python train.py --d_model=256 --d_expert=256 --d_shared_expert=0 --routed_scale=1.0 --vocab_size=16384 --norm="rmsnorm" --norm_eps=1e-06 --tie_embeddings=true --optimizer="soap_variant" --beta2=0.95 --dataset="wikipedia_en"
Below are experts of layer 4 (counted from 0) of a mixture-of-experts language model. Rows are named router (the router's row for the expert) and show model dimensions 0-255. Each number is 500 + 40 x the weight over its row's rms, rounded and kept within 0 to 999. Numbers have three digits each.
After each expert's rows: "comes after" lists some tokens at least twice as common just before its tokens as in all text; "mostly gets" lists some tokens that are sent to it at least half of the time. This comes from a sample of Wikipedia text that the model never trained on. Tokens count by the router's weight.

# expert 42
router:511532507555447585521567501475458535473417509485516463519551550519528501514476542481524508493476471482431529445402513537493497527580533469473518504493450520562497506541500484491549570489486462561449529448478459541545519467401497657514435572378554428535518540550460589532493468470420488476520486525442496507491468525525494543496511473500563512503496522532530487428480532608495524464491493513538522463522483442426472517508522443534521468488497450546513441474449520421428456454486515489514484541531513535444513525446529495523496454493590509520477507515548574491530496432515496529451493497485483492565551515504458519521464552484514505456465510547504459499559449546509485485452481482452528488463482413559515517525474589514526493505489483475449549495549511531507469480399489
comes after: ".", ",", "0", "3", "4", "1"
mostly gets: " | .", " ± ", "/km^{", "667", "333", "000"

# expert 26
router:533454488568467544552461449486401536535448471446478465484482555470439501474483514520557489511477533457442454529362538560482460522532457542478545524523460508521517516475547498419555498513512497547483503522473484468526524510447436515524502491435474428460468485505461563509431493459396450489497449507446505517506502537515459579517523498524470462631521504484517479500519482558519558443527509492503471497497460436508435600496469532570450466494470450471472481503491488495466536531584545577500568550495499436476531502404497443485464489463483533492498484488482567533564522464451507497451532502516516523584524524487478486421552511450559496544535501505500526456538501554525440487506461460451536467492519458565495497484558532490555483461475487445454548499515540558458396549479510
comes after: " ", "| ", ", ", " | ", " (", " in "
mostly gets: "1", "101", "103"

# expert 46
router:514414473468460500556533474457459524473430510472475528461544569475496537474427546496534577515375479525487538523389487512535560488541488459493529486479455534563510551522545539469530517503510478550467544501522507517471456478483501516534458558482520510462455481498483575471529478437468482429448493548478508475548485494487508550509479581509471477477502481517563542552539433552528516410563535514582557450481513502545453540484518576474524517453518481549449429520562462488511486482461543540462466468531468458513523543399463459589533549452520479460488490452488459484515524461487547421504480478527510566530456514540552534500538533525545523551531445572490508529505539530471474534513479494456529531514562549554475442498553526449545444480554463467437509508549455582563469559524545
comes after: "\n", "3", "0", "5", "4", "7"
mostly gets: " UTC+", " District ", "th and ", "| October ", "| ", "W | "

# expert 48
router:515519438573463584549493499463438527565505473511514509483479560466460458490490536563514548531437443522467485463463466525482510539509495551550618434484494562495465510467439536476492522513510472517479531447497528457546454564508453537485515464440473466485479490485478515528450579449409510523408494517503492512507498515529515520464490536508557519494473485506447497474590488614481502470554523452513492469535484477512436488489402542484496523500492420501453427479523471489576536539541540477495537534433532499479536479464446490529504515544514491411589547432496536522486511495516518455455515446446505494587503386544513462474552467521471442519456449555471559429489502451489531471488488431480567497535528463558579453452488491468533454540507513467429516465461493576486454486516526
comes after: " the", " in the", " The", "'s", " on the", " his"
mostly gets: " case", " agreement", " effect", " concept", " efforts", " statement"

# expert 29
router:502485488574492571528592474447438555484451504536517475469463496483460401548526495477487504452457496470474563490430456438484439475570486524512467501509491429484521485547518501494572468526525481481417568493486448491488455481488424591517525514506494484540471433552518539481506531479454510491472489513425508518452484481488528578524452495462534487520541510482437516441523554513507459468543546516555557550459385414550488472533451592457425474438382474523530423533505467485515517486545525466467473542528518500492534499403456546458561508455472547513492511509469501505443496523509508480562482506576524491578436466542523403499470525525487500418452446496439473492479498487469490467466493441493488508535504499470430500500490496480518431483500581500443504528512475549463461546485505
comes after: "0", "\n", " |  | ", " | — | —", " |", "| Total votes"
mostly gets: " |  | ", " | — | —", " |  |  |  |", " |  |  | ", "%) | ", " | FW"

# expert 38
router:473541472499470562574514491405440575446497488505552528486530609504448489495482573457569499491534519423461588530404451521487549436523506570454588494595458472493543541506552506535594492445470409477527530409450468502486441482467443568534451538510536449477454465548474584445510513462507478472451515504486526491514477477496450584476490469517510516484572565549476485445525510535458534520530561457510599512503480469451458496489503477506460554436484466430500542516511453430544471492508467484481542483471493487431487453445493431490478493479493504493466566473476473559499515463531516495484525540398575488559486536504531501491478521475517494513505509535446539514463443474440498430475497502505523452445532485483527529503489528461536451520507522476508499464463519563473487509498468
comes after: " |", " |  |", ")", " |  |  |", "% |", ") |"
mostly gets: "|---|---|---|---|---|---|", "|---|---|---|---|---|", "|---|---|---|---|", "|---|---|---|", "|---|---|", "- Kingdom: Animalia"

# expert 23
router:481451481575450527518538409479416571499537490470479525549539515467523499546479458480480548529457496492487527552392522517512465514580469569474505528554488493541444518492549468493563559545475449481535557479508493491525403489448505536518457498449499502493522514507489557489525482467417519440456415475470510485467502587516473550488478490484526434491509522486436463436477509576493462541468492515450550446507443457434510509490514512489502526489439410539510480570496527444515461464521543495520555561517419523540493472510521487458513526427508471482472539508477445561460570455537529515362483551408543539575463428431530503487533493433495492515488510528472561469512491459508453495552531510467471521508551498511512429501580497460491467519486535507439528521404487548488493454482535
comes after: "1", "2", " =", "–", " (aged ", " (age "
mostly gets: " (age ", "998", "997", "982", "005", "006"

# expert 32
router:491532457449443471558527477410446564489455524455519554506505505509485483494460590476489525533475511440487498511479512478423502467507500459482563413465466481549528434389504501530554477483461477570497511467482510475465454450418537510520470568520463507450484493468441553486521516478466539564458494406473553511580499488504438463515525486466541450484597540523530485490514524511483558443503545499518551490549460442510475552489475514502513491463448458481434543548439520491532401525508470456470548493490540477445473486490467549524555509524489466407511530490511532523567536486470498485392523481467533518521496462473448516509580504500580422499495502572430557487503508446508486504485486441432549498523443457485523516432466561542483483520532468461420492535477393476494450548469504
comes after: "\n", "-", "Scientific classification", "\n\n", "Personal information", "- Kingdom: Animalia"
mostly gets: "Scientific classification", "Personal information", "- Species", "Personal details", "- Location", "- Oper"

# expert 19
router:462484455507482505508501473437436558517501485509457544535567493504503572456486518475502506479477549528524523524438482473497444518500459510485593470539470535509511442509549550463519593489587500531529518438439473472510445527423486566486508514426481485451505531519447570490520486438456514484469485447459533473471444517447439568481491549476456497452518479466498519509563548494486473501416561479602571447510412457468530497461427451514522486477511481473465540485522503533527502549515500449499505521439547437489480530483526543541492519473565507496518538529526553593495458478493524508453445555496590544570515546423541455478588598531519461532540456588475473498511445448510546476513525477572587456470551475509503513473437522512549464569422502503515441494516468512506493512496538
comes after: "\n", "-", "\n\n", "- •", "- M", "- N"
mostly gets: " loc", " conf", " transl", " Public", " elev", " National Register"

# expert 9
router:550456464491489542532522502425419520538478439478456565512535511450465459529529504527504532529474508508425606454492492555493504502675496528519647496496475489490490492456482513435497484515535481540476529514483508493510522529375405558473526455462596494496502475512460521552476511482450538530468480455530453400552522479521478537525456517552444436560517571494526449557559525513520516476450502481553518424487467481432441500483535521453474500478516501567544482526511435470477470555511545497518469530467461497473494479429473539494556482452499465469535512531528530484558560507478507507497467493449531489527503483499458461446473523479527430485498388519533506439510512534465494514456523490464573449478595497539467466544491554504509428492514499483479511524516452485528472524526471
comes after: ".", "\n\n", "s.", ").", "\".", "es."
mostly gets: " However,", " In the", " During", " However", "The", " These"

# expert 1
router:486505445524488537503591504438461548548471508501455528481487503527531450522572486464483461511487481439464568514447422465537475474518515589551499479483460430464511499566527510516509427576504456448516570505504484482514483527457471617498505514532489471507482520579510544432564543508477448445462445460431546543455522512518504556513467521457556466535518471493432493435493533512473471427519497525578565526490471486505509530448471543525479380506395460520467456497446467498487516484532543467485508580477499510494528469444487551479454525454519508481510546409519475496448503499556594446496537518544548525552532441549492467511480547482490451509525444529560494471552479517430459540481472471480482447428510438496448527545505474500552430473498568508486505458581467491448456545488482
comes after: "\n", " |", "% |", "|  |", " | ", " |  |"
mostly gets: "| Party", "|  | Democratic", "|  | Republican", "| Turnout", "|  | Conservative", "| Total votes"

# expert 14
router:462465470546458553583564423425435549496481503468515502457478553439472488515537527474515523487484503437463513457424513499476492513573480526447543475534455508495531539500556500454524468499565440498457548471491541463584505493430488547500473593452528470464485481511470566484417445427438415440506481494476472491500514443543453580512531490489533470513528559525539514446512491579496478445587519472515523483466479461558476528482469497487429507473492450527481451483468491419496487474548486475406476542495409453425560501450474450511508479498489517489460510469461467510443499534430460483446506570468496476598520456519500474505479543515556451477512447556372534487446466451470465503484525473476512483469516461541490507521518551509546519492482453457448513514452438574505459518482479
comes after: "\n", "| ", " | ", "- ", "; ", ", "
mostly gets: "    ", " When", " However,", " and to", ", while", "When"

# expert 78
router:453501496580476537536575424455442503467482501519434471459460559473490451476563491462498484525488508460504498491442513558462568507482456548502504509522443551500503538436587454416553521454525408508434564485486519461485497515488453555553487560537532484481548437523451523487562458500436514435496483552459504541494426487537435563493448518484541505494489544519514466475491490490516524523450544471505519421437482443535418508444530461563548525498506515517489414546431520525561531466491586493433448530547429506418473441491552556488562464503555515456548474535548539489515523495494415489444522562514543518539553450528436502467488573511524432447515477521485541521512454539513494463527500520534482497482509510545503447458513525426560516498550486499470518522494476488513460488401536
comes after: "–", "0", " | ", "1", "2", "3"
mostly gets: ")}", " round)", " / (", "^{(", " | X | ", " vs."

# expert 28
router:395519494519545522523484434446495555488494500477493517496503497462422489499565481468505499521482529496507607544466517453482458547597418553509600550489516495578494509483462517465523483515516431575436592484482515515505459480504460591532482486522505408477528528503499574489580468434453529467508457494474534498544477406526495524601510463520436511487568524516482455469595459535533520444488531479502543412444490510457537539456475480513512462476451540479468441542540520529544485526578508445493452539535479500489512597441524454464516548502548550543551523503489481506544505460557488405493469460451519554483527542498525505478518503451506527446444490494500497539485465516476506532481520484476516474479501449505559505504444494495513439546557521456403558483531480560474452535506540
comes after: "\n\n", " |", "===", "==", " |  | C", "| Party"
mostly gets: "andidate | Votes |", "| No.", " % | ±% |", "| Year", " | Date", "| Party"

# expert 60
router:499446424468461602596567461520480556471495452439556530485526488463465463506467529523539554511490496459491481539426479440514468503528488540508507494495476417481488472478523535463493519490519465488505570445503500484515505546437471558528473580463544437504501453533493568492515497388474523537444445440487490485480441470555443532535507477541525523557489531538493504482513446547478503523526480540514586494564512427517481492447435499531486514478492510559467450536507494519592474506529485528573480478575421526450516468452542438488524487493569487508468538525471502491449531544481483477479503484446551535519578447515515467501520572470636533482576426494436578541465482523506502482521468511541506441504490499497451526475483482429549470520472578427428508523460504567555522542486476
comes after: "1", "2", " ", "–", " (", " District "
mostly gets: ": Gold", "__", "sky District", " m/s", "BC", " Stakes"

# expert 5
router:474464412557486524546553418409501590486480480427488534433538522363419441508463571521571549517440461482496536446471437509502539473552479521514486478514474442444511440543517505441511472482496474495467598451501515452539494528470509519579508523480491379530488497495481564459524488391492519513465495448466477535519448518537463551507512510523559449546544599538572482444518521508479452489524512497529498457551512456481465459490470456457455534501510442533473439566464477544459575548492535530507483552561462468464458549469488536491529499493484486471444515488482539525460490513550508515455475535497495492482517450547495530531540542512556467503531427551524524483468469456473467483505506518442543489522530446516464524549442524464529442497493473479505537551505442562578460502489479
comes after: "\n", "\n\n", "- Genus", "- Species", "- Binomial name", "\""
mostly gets: " and R", " in B", " of B", ", B", " and B", ": B"

# expert 41
router:449515477522467558508545459472452552459410520513476546417569492445539478536487509530555531464517508514470487523421454575495478455523443562544494479506476495586457493524556485475573480415535421571421533471443477540546474483463525537488509542397484487525490505512513519540458570471493456510522484520495427478531487590537446596551553516531551447526578552500464466531470572572511518503494493496587566491520466438505495520513510562528427433458440435497494504496511474442534493566534489438548598467409464469471519514479521470524443449551490527519462511503509446510478521518520504549478566589491497466553484465527524488518528547473512469498552516582512494468510524476502476487439456499439471500490550495536547484451516548461504510492523484458500456513528456488504458511503508
comes after: " | ", "°", "′", ") | ", " ", "″N "
mostly gets: "°", "′", "″N ", "- Coordinates: ", "י", "ร"

# expert 52
router:526427438548520545583474465481465542533434524463486519551546477448456510540498541489534543519451503502446571465358476502522507459483449604495640458513461509580470488505494470468586525475490452461474560516508498508483512539463454617494581521470524355551496522476497536543509519475487494511472505500510518497562467551512445494508504466597504478625535568506573468510494545586547502458480491513474525471470507508559480530524474540481465556503539456500494493534527494504488488520472487493491498495475480487467446456466484480526539510512453563462532485469499536488517484543443524490510522449445443490563494441487505512494450445443541474511504518534549544458500466503423498463453509500495507481467508498518486464450504485537534559496576517474456590534512501583508498534484487
comes after: ".", " |", ")", "==", "===", " |  |"
mostly gets: "\n\n", "== History ==", "==Biography==", "\n", "==History=="

# expert 11
router:444502478512504487497570452475467537479472543488525511539521548415482497475547506522533546512496512549503466469378468482523519466576522570504504502501483473571513534497553464481480543530482532483397557444581554444429446514446511553512444543538544501563497488470452556496471488387401480561500511464371530466506488545526509650568451457506563500501512541487490514471554525507517523500493589496509536415481477462565531502466509527517464527507478560492499414484516515555521501535521527509496525593523451516422497487440533556449472461478543567484544493509527464548498493527482478462470464490465513490559473482478457520520485558486586461537562510477517490488494496459496497496529508526537507514485492511485497469505467579503487586467548494501461485528486440503460418491515506
comes after: " | ", "0", "–", "; ", "1", ") | "
mostly gets: "185", "133", "129", "175", "205", "177"

# expert 57
router:460473462544457554584559423428438557490470503467509501455472561443463484513536534472514526494482502439460516464420499509482489515578482522444543469539463514499547542502557495448521479491565436504453547470489542455565497497432478544509470583442525465479483477516472558482420444432430423452502474489476484495505509446536458579523532485484525475504525557527555501463514481574499484448606518469507526498466479456564475514481464494492429508466493440546479456485456501414494483481545483454412470537497416449426561486450470457501507486487482514493460511468467462501449496532452455486438505574472500482606531459514493468505477548533560456470522453553386539487444472447477455498480515476471513493471515461544483517530515549507541507495483465457449522505449439573489460502481476
comes after: "2", "1", " (", " in", " to", "=="
mostly gets: " co-", ", thus", "fra", " Harvard", " in Canada", " vary"